From a checkpoint of a small mixture-of-experts model trained on Wikipedia.
Size: 11 layers, width 768, vocabulary 32000, 210M parameters.
Training: a variant of SOAP for the experts, 317M tokens, 5295 steps.
Below are experts of layer 3 (counted from 0) of a mixture-of-experts language model. Rows are named router (the router's row for the expert), gate (a neuron's input weights, with its number), up (a neuron's input weights, with its number) and show model dimensions 192-287. Each number is 128 + 32 x the weight over its row's rms, rounded and kept within 0 to 255. Numbers have three digits each.
Before each expert's rows: a language model's description of what the expert responds to. This comes from a sample of Wikipedia text that the model never trained on.

# expert 45
What it handles: Music and entertainment names. Words in titles of songs, albums, media outlets and studios, such as Classic Rock, Records, Music, Love, Tour.
router:101182125106120126130151076127130138145140123167094083060049135121105150113131154152142120128144147170109117109133103121167148126174122110140098109073093115134140139116118150181122157136158093135159124141120119130100162175161125132125147147098146176123130059116082125187163126152102144127
gate0:100138135137156108160135138097093166112183071036127128061194099131062139145109117114114138161137136172116119165098100111124189134137131075080090101112087150150166103195135107133142204164128076093140115103106144093103139212170085135110095136159089131150150196053123049108064132098137105099
up0:135161154133080104100145136144133133142128165099154131170069158126158168138118107139133157137109131131144104069128162134146107111098120092101160098117071101114087137165167191112168146169155107090133133127150131136116119117191190125064128148130126170185133146111149173101120190194124045102
gate1:113119133136125114081151158119073133096055099160111166074081118172142112151152137166129149120172143096127169186122082107147136160049171172152129147131115115154174160081123110151129146091118134130113138135150142141109155104097108127075135091131112163121142131155180088166088138154126179118
up1:119131127120096121142091114095166146103174137042109098172175137108104143151115112102109122140140122130161113102112105143061142157133089095164118119127156112153076092159115129152115102161126112119142116088143089152148120155166119125140049137145192094100107134087096146098144123108140111119
gate2:131141136142122102119117102073144038112111099158112113208122112107158196136148190096159144146115111103158131138079118073128112088135125121115226130147097118145155124135128176114186103118126084133095117182083143168173160108142145137107102141177115134074151139128092126153041123193097110143
up2:116142086119089122148055076086159149081125203135103232093167097092071108115113175141128189126124126117060064164084117090128169186147172146124099104138130116122101118091091071127176074115128129087149116092159113136119149194114167117093147113130136088135133176149127118083054123125105122114
gate3:097142068102097126187123117132162124172119087219090090138111108166100138127132109103122128146110125098122158118185161159180092091113125107158126114100083140159157095144143060100136128120154111134139115156085119098128166079195135159133126138184151174119123128131091089152111127153144144135
up3:124126129091080168185139070143115147100133116168093091140174116188130175154166083078082080134106136097177085132129180213138112079112143100115070133100130078132185092109121088125191099163096164160179142154092138143110142106124182188181107153119169103166128164149209130203108116121145135152
gate4:164174068138138129078109169144147056099114161120120110204090151154123118151162101100156084077185177098150095120091072070114094133177142103086164120107131166117104152146100076152100082092145139144165126089090187114127184082128114125163161112124065162176125116119103168110099214168106061133
up4:079069176123118133164163063105133171161114142100118115072157117127183153124082143132112137198099134145094141137171133121135161159113127130198053128115114035156178138108141178116137201101091109103096141159135092119135053167116124128132113159108175122107125119116185127149145071052152220128
gate5:140104119116121123148152150142158106155155164098141112086095165177120106138106142196107122154110178183156140150116124197136195136122168071126091094081155126131111193127106178147148129123128115147151143133082125123096106220162100124155161138156087172106137127100122105140168115118119106088
up5:123145123156153134082106136096093140085101131153084154140155093094118133097177123051140138110165067095134138114138131095145084087126083166115120217168117141154145084161153095115119101176107135085093115107181123128200094061038173122147107152099149107112146111157144176107105141123115151157
gate6:135108185125126114061203124149129166136186125100155071067148136095144139095110090133125114076175097185105148143147154124118159138148116110108163085128149221097139146101108134101055145167139148121117105165091178112084128120115143086137062128140124128106118154090152105113134149092109157123
up6:145090134161143062107166096155157129090187133123162069113107145111112095116173103165129079123114060051123133071163178129132146102118114075116093079103155140141143139177117140092113131141117131085138156147130087092092152190166195175096100122164161107113135172113162077115136144091140140094
gate7:063055137093126143192161140126116064127113133101119130170105107103137155149135144146124128091101079087158092125120161107107086109046111143112112159089087101088149071101123136071148108114186139066109131124073128104187101080119149137120127151082064112106077159158150103112160127132116123169
up7:127017168167152140119156133131130099179122112103110113099075126093146104149152122131091121135115093134128114145150127128126109111098111145122118142084121106107147105111110176058159117126187158108151179130110108109160144101150132128143131134100132090063065120114145118098160180117107095099
gate8:077125175098090097130118111162155139094186080142145099102158173119041166138119116100157089132190109140100172147104097109073180111079087083158128175093117123151125125143148159176122106120182065115138129121082180205093158090128148121074095185145146208137104134081115066149079125130159188079
up8:194140095178127189137140110117093084157101170131090178159092100129199102124109151146091176123089186111107102111150191173220078114140145162098107113178153117121120154120110120110163119152092193135137153137195090047182120130126121122149163078106124024122121121176176154119150121112091087138
gate9:140107145156129099165164051204152162165117132111082202121107153145094045154082113119125162113094187118081103173176105094172105122138121157097081125104140077152117209113117180164158126183126145126110093116088157092101143169075106112110138121108118143154129174108104173219105112155121097148
up9:112107081111061103166125080102136110166103096142159168117100096186107112144135195110141135042131151076087150142142090143117100146146135151070113087040130046154034143064067095202103113168153151143128147142132152096136172153093084123138139104102150163160146128127126145107131094112111100135
gate10:124149155141117142203085165106160099142135064174121120114170156154111135111041147177136212101160140134126161126078014177160132136120072081163103163186148110062143124139092097155168130165136099117137142142107217148117096152115130123102091069138161123193120119124131100146167128120051161158
up10:127156126103115131200117139101137101144126059170114116100135138151131104116073147171132195120162157145121159111113052180171143128132104121157131160142151102046148110134084126158175132166157083147148165153105188141138096156099112131109063077092130142195145123101169120132157111114055165145
gate11:118146091129138134062073103166096128148100178081072109148114164108089122156163091127096134117196179119153164122162127166159159136128083105139199145168147146118159146136135130107135173138139174171140109142181127095130151141084093152082156069089146116129140106071100105099120116176115104097
up11:139139139136112120165158158093137150088168095177183185106150101157117127115137166125121093109061049147103121126101144097114096108121189147115101146055124076152095137124099123148093107121097114111146149123075109170145130126140104090188076139152123110132146145176137110160122121136100119154
gate12:083027115158152141137098116061130116144159152161205155059121093165155158125125110112157138118118086076105119159126146140087132111097124180173087094148147123121096109126171098104084086098160108146099106124161096122100129150140131085185083134090180108119133138149039090066127152144084197149
up12:102076171121136181146186132099123188140150150149135112082111120163126174165109138178104148112144114072130164132126121070136085115095158173124132146123105172122152162132115058128103064089122180110122126141094114081056133166089106107140091138122114138114135078153116137096157127141087190142
gate13:192125114122131141153170156148130129122157150186097155131099141065087136074068112078163141119144122191105138137115147133086135134114132164150151131141152145140152221134142135094186198170167155169159171110135124050119093083081139111128071097123098122136115122142091102124122107144147091087
up13:164142123125117118152071174126083115118108135088141189173132120086097164130124143169111142077103075156190068148114131199138149136115116121089126088087174125148101154172145117146126117093143161120117101145116102063118132177106068132172076107110091153110132155071087148117067167147011106163
gate14:092143137092141112117147150100156164107095130161099064137160084126072109143123054116108131121117153115130129168105122101070078178064135118051103121155105119134178170146090097138153111180102058134155109127096137095156136138125160130138092117185096069146122154055131130111125120156152100146
up14:092149187151107148042164098082095100134122108140093124112140116099108122137095115164195163155083115117077142103089113137143103162155117201081156189107111151085155145181127088159131113121195137103227163178158153132064133122159167109093105105131156158139197178123124126116110116143098142157
gate15:081139141127096100119086119130116120120181063154135132061086120114093119128061143139117135117144131167146153124115110130127122102154145115095121050090137097102172117112078083101098147124174146090119149134181204195170142142158177190120147132096104171149073087147138150137118107144102124122
up15:119144137110120085131100080115097123112171067148126148052121115137128125114072153146098124094124142135140140124100068135120141152167180092108102072082110080114191145086084110104085150123158148106115139120163195167160138146158160174135186115100086181124074174145135121153120152148104129146
gate16:141116148139149075122226070134129146133172096158140183150138163071167127101094131156123119108122163065153182191175132123065160146061107131145169141173171162080131159140188133134167121175157115123116130102162107180079136140162144181116119110132191101114149135182198138101145168090158097139
up16:109148133085160107113227091191129132123149111144087161120160172113178154051087127147152071109113154101136138154143126077026083180118139088179203034113156180062146137129159141119197150138118157134128117124093101181099149102157138150132105107093158105120141124151139120080139151126162115109
gate17:123153152111098095184115152120107162062128077118178159112057161114175200160164113099098144117086096139128111193145123094138074126127119145098090081156129075122178168113095116128152077125128105105121097070165087091119165143100108116099157127186126143149162132090109145145096121063093112114
up17:141128131188179184156181169097137189115196103134161072119139147089162109164077153095137106146096070176124150173114159086158085157145138108132090144091105172130103174084099119188120169129126122126148121084108092129079146105124068116078144151100107110107114108175114068120064121093141109119
gate18:154090150140130088105161143083131170162170078117094061102054105147148155081150135141179144126173141148172143149111165128087156125149221111126154156036234098116113109065131112141144195170153157162112185148068123152113124147133091104167153112143104162074175138157105142151125136124122156108
up18:115105153130151118055156107116122118128097148117109160081172139133080088163101153193116184153098141129188117140148174140161167096097190066151135150117114113097139133151140119165144113182109184161138133144162124138131165103121116110131132112089102136046157141110133146133125098070157129119
gate19:108091123167144101104142138119152117074122084129178138123138134141124188106158173183132077171055168204127119119114176119166189121132110126123080131125172130127083122139129151076136125112156103125183133156167082136171147182070167141144127147129124162126162153118128128112127086126109149134
up19:112087132133087155148053154089122165162138168139145086168145114135092073108151104128176097124169099105200176170125134129118141186130116111143148109135123062143217159158117101088144132127112069120134165143107117155106086131144168134090100135113127133110098103083109112080126154195093153119
gate20:103095151122149141171165094094180132112046114111104117113121069148112075102049163127135113105156101129160137192099055137084134179062093126105154098076132139150147128078115135190105102058164099156122126207083124156084158129166126118186124055181100107100094146154175115153086074130148182139
up20:101082177124139150117091113102072181181076117085186101085131088132130113085066092153135131149144129131140165144139134118153116075086144156105149137121150142115155106122149157168039131122146136163088182119111106087128126059126120144195124094141122126134100156112153103141137161109124140103
gate21:136137091169121077113161084096114130159101121110138157086093166111116134062163150132085181147117191166121077070146160132180160163144102136086177129136135097146133145143178162144148153157139110146185180139085066119161206193132072159173166143123118119107158144096107133166089090059098131111
up21:143089197125114164075105199139117095110145097180048096171201126131155141111171129160104110120150115075085177170124150161035065126118162141185118162162146151104175111167157150079162179092125156147152089149116135161100110137120173135156114164122165093139121116125195108128131158187187145182
gate22:163151135101133158072138113143123186172107119102123118106078171163133103123127061132139111158173152085181112190122090123092126099106110115085110114154201141171126145079113132059124176143166129150095166165107156093128133154107118122181157210142128103043107094103116072152149118153139177151
up22:127143124121112107163121137123117072104122149145100164142156083123112140109131178136136147075069162180068152073135147175171126134158137122162142149109057114089113101165115130193139081110117146103174121129151108158124120128188130123085079091131143143211153130167128173125114102118092080092

# expert 30
What it handles: Media infobox fields. Field labels and media words in film, album and biography infoboxes, such as Original release, Full name, Last appearance, album, vocals.
router:106130152100131113138111123102153104141140151134102073109066136107089121074145075147133120160151097153143099105158118104107149150164124116156095095141151115124188089124116139164106160143107075133101132164135124177088131166115155125146159139122145167100110090102153137155138215162121118091
gate0:128149171099082096117159184125113129144129126157125142125134153126117126144151148134154125080116072098093129103078128067062123135109116128127135157091111141141061105126126100170122077088139171115106114197110125111137142135125127152054133186134121126118094135110169114126115145167185117164
up0:133083079113159105136170072087123119153068139124092108128102162156127127085140109091073100202113169148140100066126110138207125089178171178175136181068102123138144171080101148124094122147126146126178150163127087086116167073119136130199142141140073119117127056105090075162129144126075131099
gate1:120134108130197164088133103163154107124104131113168089197106156074082055148170165117135058160164084105131112081174114092164138177128094165149127123102119172125176112173087086107116114053136127121151083134111100115125097164132136083108075146118122107111114146135082140131048146075137088138
up1:145090120118198152073111085197165096107130128092131100165130138078081091117087141143163041152126129126171127096164168124132142136083126148131151103106129125113137147128125086185159085088088093114147084118138113176157163174120105076128104141074103111103180098156040111141104166082137104164
gate2:160102108168164144076111096136090094172129187139162068160161108129081129144122089124122066138152133158109130091169094122155147141160139132065090123112124164116138096168139100103083109117146092167158141109134187155109140125172146142150068139102106127115131133095129142177100137159127103159
up2:175093117179139068063137072144070079128126126108128088143091124117055142113097107121132073117179118209166089110160102131163156140165119130096110100116178150115142124128153151110103144092143063138140163147146180169115149177164154100137075156088114170084137153118115158127095094106148119156
gate3:130111145102047101105092131115089143108191081128145171142163125108130149125145135112118087128128142111051132084113113114137101074164085131146144101109110102129108134175123127103105186077189104120123099049088151140142135114127130084191141110175158171116152138118138117146148070104128140117
up3:137131107152131164112156104096150146134107126138147032149095108087132106140127125138094156133090138136173131133193173150088106116128165110074081078144048150124121097077135181156138122149067112046116109172157107136134101159176117147117059105092100110148176135139126117112107176103084142152
gate4:113126145095120159183106119104090082140177100143169101091140117126160162115134126142140104121161106189067181104163164095083112130122082172182131073128189182124173099218149120105108114132151153187231148151163180095084087071111123149143141120127158119046120143124152211112189159144133163135
up4:135116105114080146074162184182145167154094119133109122190131137179183104094110093092135123113151118120127151109153140126114111187165085153199146138129175098122119168113138103117178127151162123119102107093141117146182045133097064136138072140124099191146141057173163111114139174145159111131
gate5:103132094084140134164105121113131161163097166144132100150124107168150158132194111147149147102080145139163146138157085090113103128114115131113171113148140142120146075151078128093120104180124102037093096143129112145162118059102137162164097115134213173076151159121138131093152106106090091191
up5:136124150154082132058078183144110127137125148099123093129077146118127166114081110130115102159143081119141118117103135151159144113099132101152152098105171182140122194071154137099097145112139179123150179158127153108138120132116106085134142154108062096168084134161122162152129154134131172126
gate6:152138145134149076161131118159071094124107108134079146118128107096077166155121149142102103150168136135118111095119169149132175113103146029154103115111147150143194146178149164150124156144139156161079127186130122134143099115092136142153119064143130112117166182079160116133145109115079099110
up6:138125136129088159102065167128169146159108199122161191162109104134165068123101108183117148103066145144195115108122116079166109111148131169128117126170132152130041140152114087117101092148129113151178160075118150141116124192174127137123118120102158112179092090144103149121151145183131145136
gate7:138159141139136130090103131108099140106079124125123146122081140126056116166104121142065132104155138153143078157084083089130122177159121121138129123096163069120171072138159127143149172119108136140143139131092135143083127099126109133169145130155141141132173153122193142124122050162102107141
up7:112109092151170113153129113106147173157060140105144178128148158136148099108131096199159146125155148133138126091113137187137107164115170096100131167146157119129195165179154102109096124100100099107152122134062112071084103118137097155176129115130133146092157115184188131186151145196092239111
gate8:094128061129103057132144104097112088094136116143136109092198128197166133105190125148151099135147107081135125099138119094143172085130099149128142180152131166127060157168093123121102159143084143142115127192109112094152143081112143134155192145088054109162174105062136056151160100121073104077
up8:146113102154076052117159089111102095070163121101103096120197154183154082075214134119155106135174131148160150111115109131160158061114143158145148207168149141092049118129116139101148150146079147155085125211134113085204139051075139171145185119091079116136210112060091048119116081179096115121
gate9:108194111147116169135158140119180105196152119132148126138119120155195152123115102190136107106051151127121122114145160149153182151077154166190064189102126135155132158123111152199072098109166159095124107142102147105117164127142171178117160099141091105150106139108186145119151160122202195128
up9:104136119113099111158098123157138141158111148106124137111096105112093144097152131078132109147083073158104132095098079112125163093170101147210134072109144137175072102123135159152138119101164109146136100172168064129140170155185138126076131113145093105095109091129152181125103119118176229155
gate10:087135149114202109147172107167180116116128169116067181122113110127076109131163164173151120087151101173138153097107124168034107087079118137113118144171078125113059091167114124121143119132111107163134147165136148143119134098132128078149112080128098136108122168128112121223176139164084199105
up10:155184118135058130124077133132105122102137089167193128161191121113150136115153085137096176125092163045094129144117154117206130146114139140139147154083066173175205169124148126138133117137135159118147136112100118126159100157116139122110132157172159124148124101109123127063093095103177086132
gate11:163133144127107078075104061134110128203154140138126061164141126134164063143193150131106102123090094054153180123152131092167119130150153214033133194125123142156127117119091177149133162138100180085100086088105106081055129128098091118200159173127124133160153144141091177075163133129163136123
up11:078109087137087145166171179108165147115167153133133110143148137099149164159120172125121102127103140096171154142108114163130094159105141153181185060147107150181082078120133125153141088098168116179151103150127114050077106091128138121133170156129168077141083151192144135084159139189124152114
gate12:162106092157139148150127129161118087120120134068111153107137122106143113187138117195111117152131108137130075109137124130069144071109118107149103135139144141092118117119154175083146089099068137151166178076132144112081099115152152175145097170121099069096140081112123152161134114127097102163
up12:103115111154111098120158103120126134068165138121082090091138136167120130098095121101092126125125148066106142091212136130193143136140127121188174180109109120141106113129100173119173160065081102139119093108171089113172193120149158093133158160102146173148136098098152070087141170087070123089
gate13:133124136110121119157182160125176144145139117140144141120059124126126139112115090096150144116137087117199111097115164122123086132144155134149149155070123129110131116124107133120130116118069172118123134105085152112063167125097107169145193188127079164141151127191195102166140158183123122149
up13:108102142143106138130083166093125128090108103172068129101112115141156144079144140077155143131166062110126160165132123086194143140130108094155103162133119081140143139125125096120164070132148131085121109129142136097098132106118188159127140147109067148095041056159110146151119110109167127201
gate14:091104166147136173109111123054129109066114119116146109135085151034152137150105093078171140116131108174071126138141147138194146157158129149135097063098107117121204072139219127094135170081136153071146105164172086187111116137123134134135134088119134095157102138079145235154098141068090081156
up14:120128078098125124147203115166164149143137116124163109166157111157104151109147112156109103139095142113151123100155062159099142122126125112169145133100123097120120120202077153177126113150125103159165147089117121116148136094152157170086112185121094122123140106108078098076140084162140137121
gate15:170124091145124098131100161078123134122096103170177141117044149153169124107100050114182106138101075049152089067129150077126097119059109104144198082133153127139130141134102196163092132091119105096103165140179156181177215197098169111149190099100123145113127114097145123127191150146104067147
up15:116140169089089157092149080173141091201186132111109130136203108125118085141125212151097149128118132150103204149122156170150141172131117147134068123072093106125178124106130124104132128136151166127140066124123144107051090102151129130073078103150125055116134147175113114149120119072163116134
gate16:150149216113142109101213149140160144113086164172171105116126152195115177142098157121183107141111134126115118147148072102153117142142167152135133109129156132101170109090182157115099113133184144160126139141116159125078105129163133144114099152120149110120156140159139102155094143115169166112
up16:127132160100078066129136086151123110129101162154103074134136162131138109108102159122154108138129112112093105106120149198158135100116115159139098165124132140087137152112165100216130144129173113141097125129102135119152182159172095082111154167140109121117131084104116187101149111107101150105
gate17:141099067126113145133107134146150153124143167129127122145124103126101123116149101164065165111060130134158126125112137183178120070078225124173144085149099163133153144170175103153095094091056120118115116116146089115167136125149160132195130096170153088156154119167140093155139077122157154137
up17:157071104115110141154113130118146183124152196083143127094136111111130153110139122149061175160121110152146109114117095201148140039124182117136144100162091114110147136186185148167120120085096079122117125171151087135143132146172169129178152139112164071130175127132086139137094108131101149133
gate18:162180127096149157199137099176138073170105143177122123141086127108131117143167095145123068053151103094175160129119232161119104118146177078082063088145165152100035167083145104170119102157139156111099082160095166124147185134203144138133115162130109121108107110173181120107204134125104129140
up18:127140102105125146104101179140118146101097114105155151143085111170084149084129062123148127128177149144092128173142128127128108119180159120115152148113198175126109186128111124181118112151150110159079116148124146112150126157154097151134078165211109117161140071160189113173105162217114115117
gate19:111110077111145103053118113137169122086091137123073086108133142113138140163144140156136150132079131127116143066077116064131171126096078145147137148202096121119151123124076111103172084061118186129178177141095136177175126114161163126103125135154127112111088153122113117192122032148156085107
up19:177178168125135172098087179148117094105100092106140143116175106100110084121098109116135146056115136133138088150144132114128069121115136117099079140179116160085159170163141140091063139117101121143132133111140183205153111115114169118095088126173106143108125085107125137119159052117131076148
gate20:116079153164164213105125164175124134138090115097073158134171097145141123162120130176095196153210150116094107128143099108062129147108151101094094073157109168118147167191079132046095169100110133047138108118151141109117147159149126190097094109173141092103151184119115074177121147119132148058
up20:118124137146143191213087184148110159148116137129150198187106116180160103120138123200110146125177122111155113131123127084115061104075224106132137170083099212138156143130088110161110115123105124076159133175129111120120123130112130137128140124116133099109148170155181134070105202166156116108
gate21:109081133129117120131115126122151125127092083128123139108089098167105172150129139168156166151091115150100142134180113204117011120147059134085083149115112178117172201127163072118138153147189166085139099157126114100112146128146087203112144176081166085156144081184173098126120128116114157118
up21:149149151127164188103170129124092114123139189112148180143154125120122142186111159106107110118164199117109114103076146062163166124114169105176150126089115086187086021145094173088127154083074067168098153088145135138098108079119141103122086057166145126114118172101109127123168094098083083148
gate22:149153136115104113102143036106144167087209184150109123104060134079146173068109115102127126130124116109121115075135103158147138118124130124151148183088179073115120106059112146084171130127112150202071138130138131140153074154090102143157049114122141105171132122092134120163155125141119112154
up22:102124106134080099148129136187105117169071095154144085171111127125090134144027114125135149185106106139078138092132138194159143153148079116103144118093062135158137100174178185182118128106140116062121137164142118119147179154117110184110160166133142160110078136118172149147125148199128172134

# expert 8
What it handles: Place names, vote tables. Country, state and city names like India, Texas, Hong Kong, plus closing parentheses, semicolons and numbers in election and census tables.
router:131149106151090066185065155142142139116142090146162094135151149173152140143143130125155122107093205066109169143140091081150153111141113180142122115098119156145138096125133132099116136094142197170118192119130126148198106072147131128089160107103105113107138137104105174136110073101120105144
gate0:106172163110108131141097073150102115115132137112127075117133140087096149125150139117080070080215195116100105160193125049130071123154117037114065126133104083144131105122108189141161104132066084175104124153130172120111088159109103114171098161125109153152127139180158086123138190129112100103
up0:147185133112106159108146092168129175173099094124139107076098208157113088096058140158097044072110173153109122100199113109146161167159125081164167100128121136134103192120130120170123109111142143140121159082095058066120113102075135106141126143102113150141130159082126120103113148068129116154
gate1:138092105090099122118105074100176087116110162129149112070146093165167118076152082205119131071082141139157130144121130146167158167125150103105138199214198156158108142117158207129134164155145109054112148106152088158127148125132096109107152145137148186139143188085127094123127153068129208101
up1:132128132133144132114161134126128154147114111169150126137172148184127130128181097166171123125161137115136201113174120106127119071103137166137163158169092136134122147083162097109112069095144076080176083130122165104136041099153127146166108076095098135094136093085066104123134116142090214141
gate2:144152098174133138075169161112171186113121044146132133176147085130157194143197102142144070147105099159149109113103133174096151155149046125139101140103085140112182144126123135192106141186117160123134147080200167110096151029094104102149128151154083081191130123132136123081074133224136159062
up2:168081125145126132134152137067121114111088133175087181106125111117145136106143181171193139121157079113123092124154108161103165142180049136141095072151151112097151091167177151147124138130108080058096111109215112169137109143134133115132033121128141120123127112166114163155162095071086110127
gate3:152093076154138172128164141127158154120128142189116139093138111175101121120101128098108149106106200127107114075147197093138139109152170120111163126127125147148148095108102142180112116102118173103199148123185126080123122117106058108189159183118117140135094112061125149128148083134152124125
up3:131170056127118132125138068100099164108159084181120099111113105132116171067159103095121098157140139133057096095130118071149117119092120113159122134086085108123157122113153182155105156136133135096113140164145093110112118096140118121121135121178065127173113114128135088143154121153176150061
gate4:090165097125141114135156111119079126067155164130096107073148037168101099112163127104101086144140140158147106173132139132137040139131137131201104123051136141180108087136114152149088105121110107128125156122159131146116201111134122130081141123062090077119118170106131114115114118137097075102
up4:119095151119099096119137093126129133124151128114149133145147157132159129098129103141143170120142113075117151118151120121103168126134121105126180130134138125115145178093119130096137149141140177117138128179181135155123096119058084123183121118128162188134100125154107116153111123081177139138
gate5:097123094121139138134134126096103184153170141137129084114143114134101124170164121162121092122175231150133169129155120155152097075188214108200208108109124157200164152149093130130075125098150140111114140129189137133121170126071125126153083122117137146087176122090106122098134144108115134090
up5:139175146113057170126049130120120108117089092135134171134130150077120148145113136101140159136114137163196158167121134073062118136160123157088090121088106145102132112114180098083137202133146130166155096109082145165158078146134170126121174148122147066162062178178187097165098164138135150150
gate6:147115181145128120081121168118096136122134122135106170135117128057108124104174122110147109093129141121133110120081160118128168103170120146097117097163098124086129118147204149075093171131162147132123107163081135118102138167097157145067137185137109105124145177164155117197216135118173143096
up6:123125128116092065090118157123174174173135106147154197126107144126107137153126130088189166091090160133154128090132184114139170122095125152097060112068144111104157089110201128168089204115123160142132119200196095094160097055139150133132161137124127168113160145094111121050181115101141127131
gate7:121108107181181101110147111100151081082115124101185141072052130103066144143169153145155117135163140106103119142117114122112131107122124123079109105162147090122130197106093167112075090115130120096111179131075104153128097135108122168138212144118137108073177132232090166061125137137135153137
up7:134144104180123111082104091160152118110107170133132155133059111172169191101092098159141095139144170128089106151086168224137125134148135098118153038100201120160126070132113148167120112133133149173138152135151143142152157165152162111191150108156099125086147135083126065148116182102079141122
gate8:106117142118149172119168154097143087135089132161105134136121123165047119142121112152181073137126080146091195183070145133122120059119072126133182181113139148064087147119104143121139069191132128124153116076147125205107099082105085130130086144111120137181114161093142134133135107113154116109
up8:107108082082084119086154131111114114118096126179123140150160158146118128137129131105184142191115132138112173124085167165155151095115106155069172159143190135086161118117079135161114054153212116152159098054177135129101151070164084157128051103141101151174115129147158139070120099112122133114
gate9:109149106129132107124126154162165122120143127140182174133122117126061134145128180129116077074156144146191109123135097069109088137097105177073116086199169074126098121176128163152125109125112128081125156098188133121113184147171086153132133098125111088072118170087102144174076095147132073131
up9:125152113119105091133151144136146160138136130144168119143102100123065090135147144125100049112158110136210097160080108072091092096089100178073111116159156077112105106126137168149128151129146143096105153109175092109107138133149112189137138084102120090023154150101103133175078105150110074131
gate10:121175104130151102180135106112172123173076126130082111145126125129144140177168103125084106145130141167138126098100125173109186123136114164107138112115164153126123079113112136140094083142127074098141106113170150154123114142119069111139155096133128126093138159092094133137133191059148166126
up10:121152106145133146160151136111125148117111124138054130110134118165146114213117177133118077107148127142164141097060163168161163123116099082140127092110178143147113096086122099094137071120095113146115129141172118163112114129081085102154138098124157113117183186094054115140105160042136164117
gate11:174127133056099148133143133084118161175150132104094048071177145137087151097117089108152207107086092062128132125076118163136124174139152103082156092131139131122189107110082109101179181145160159142155144120119153088166106134083150166157074146119124127133124090117106194160096098072058100105
up11:142144195145118128149101093126114188121055193120103074102178115118091130159134098076071122132114145099161057148113137115173166130101088086106080153128125127147114105088126158107121118101128150117155147117119108102107126104081129096112159134101059087161157108171133110151169070080099146103
gate12:151124105107113145162137109159135100063111123106169120147146128091132146141147135121114096105129220135115114145141124196167208142137082073156169105179131159148122137176129104111074110084143108099090147115147107119124133173202117169117180184152203131082132100125186156098136134107130134102
up12:139118117079117140090102091110137151136073148128171096171131051118114140096147113093151163152178127103170143162150145204141174156119107220066109143161128112123135086136149116108132126078158092130049135163065127075142163130128170211162114172119084182133111106137138145168189136089114145103
gate13:145193121125062180185064111139191080119086174143126119130154186132147134090153126093101132172156128026176111151145074161124085139136137062111125116146063091100143155090127120127217123124102200142146125135134119145155173115087132179163125135146118129105123100133141127197161214170125062141
up13:127120132125174151123133137134054139142172123094127162164091088108148139161087147141149131085123130194169112136073157084115122138134097173153133102140146160169082126149140134134022123180150082133216103143122111115103058105159110067117116141161158099138146198078092120078071085137116183122
gate14:125138090121184137228133092116182141138133145146132120148117160147052152110074117064069113125095173129084134146115098141178086095149133106138146097070122173116116128109117123097177085142075143115117145103076127153204129150158108134138099107158137158139080147099082091146104127136095136095
up14:117133145114120149077111217084100168125096102087140125151153091135143082163154154131143146104105093185096155128129118122131140181133121160132085189127068102207121096147163149108125176104160040134170113127163099075079168088129123167054155154070143086113171132150178179074097105113144061146
gate15:103181116098189109151201158140158102081103087129134121115137170152083100118156070086157091136141101131100181166126129100096113149133077091122171133161147142118104079147089115145146107083125074181176098101091180173162085095153105115154119140118175141175159114138094212082106169155124127202
up15:114126124130130134119199121112151128119163076142093147099104174094098136127135105135158119122198171149115188146139109104066112143178153057154131157146095129101124121113128115121133085116125172142182095083131158177154115144098109188139089131132143100212124152140197138160060157083111104101
gate16:158100118122091158136137165089132139120116124106143118156149126139076103144127088131125149094124073099152151167107147142130129120102124114113136169118094166141112155002051050164118151129089120111095090129107131113135074169187098124138119168123058087097136071083143106152157151176094205200
up16:099149098118181082127135141099111113080151090161088180066108155138124132135126232112120149109141169132145105166149165108155120105154109148123111072154197092109075101203188125149102122086095122162127161154196126150176151089153135132149124134154111154131152096156099123107064094184111116099
gate17:124181171124125145152110136192092186174153168148083118151203140154158148166130209191044118144082175070122122116185110112166215146137121136149100133083112083104136119180124178139043151106153123076139170113100152134168102173138129168083122156133127169157121143161162166162093120135134130143
up17:114160179158156139158122131143110145093129184088051136125160168079106080127121184219076116145105109102107136148171126126150183110125126134153129132127075081130125077129173120102096158129100109077137138132090121144168106146110165128100130122121150170128139139112165116163120125120128139130
gate18:117134129093114136155120181135128076155148083181127078120125138157129144139095131109087178075114190167153113139164093071130126112093147102138097165113141098165119103236116134092143115148118065141091151098148200146177152112106182138127063089155159110156137137127124152236082132171076073134
up18:095105195114110099131134152136157045164171128131146061111121147156161192115104099171119190064091136158149082108193147136108172127130153098112121170115110149196110133161117119064134135179117069153112113088136207175167162124158145148093060089166145135178178140097096111233096176120100065165
gate19:096126126149140095111138146117142115135097169142103202121128137147140207157144148128142107110101179124089145180098152175152098152128145174127156189080120112129105082156114095205074099141139110115140147151132131128093144183091169141169117154085235113062169157155171128088109146153153140106
up19:158165103152099141112113125158145151147160076152113156163131107111144117107131116101126144122112142081098097072092089134179129095127116120126128091145131152141123134086177093097165132088130207128154080181214094142177096114082083117162214133058087155125161096137057129120161113064140121123
gate20:152106134114154173109116145133104128088090087122107152098130148138188081141138144158109067150119082107097108121161077067137112192085091152126119101185114133123133117104091143129082125058113099106138142096145168196147141141127106142123086135179163173093182150126130163185155136172068075117
up20:134145127143128113095093139142143131133128141111112138139114108131044160142137120126117223173153149208169156138118146152133103066133115109117157136083146157153111130103185124131148111193165152137126140140143104091067156120152163125147125138092099101147105121128144138120093131117165169143
gate21:131144191015111154109034126129127158059163090163098120169141149112130100120144149164143120060096147131158153129068112126104091131141157146121105100183089144096148129151184152098160105139116161129165160129130101164130157181124148132099129131144127134127118112084144152145104142110129025227
up21:162096152070114199159012140163149138091169058178114113159147123121138122133172139142161093099112096116186172114092119138055113095132195076133094100135087134130115135148182153157142108128147179132132170140117105122196171168143121131098137130145125123135121064162157126140104139111114049219
gate22:105136121077154074151201098091147122103076131202135118172132164176116088084130121135177114188134109172161132123100105119077083181144149138133138123144122159120153099131113207081112163172150144155170110160172123148122108120198132079142125148155170096109160094065148141177171200121183166152
up22:104101103091110085102162200124153144080100081117091118142154153184148090142106105111149106159141150148149134168137075164131075104133159130165189128091130129105173150116131182046094198171175152140127145101150139070126132036136125105093096121149187069117143108094098114239126207086176163159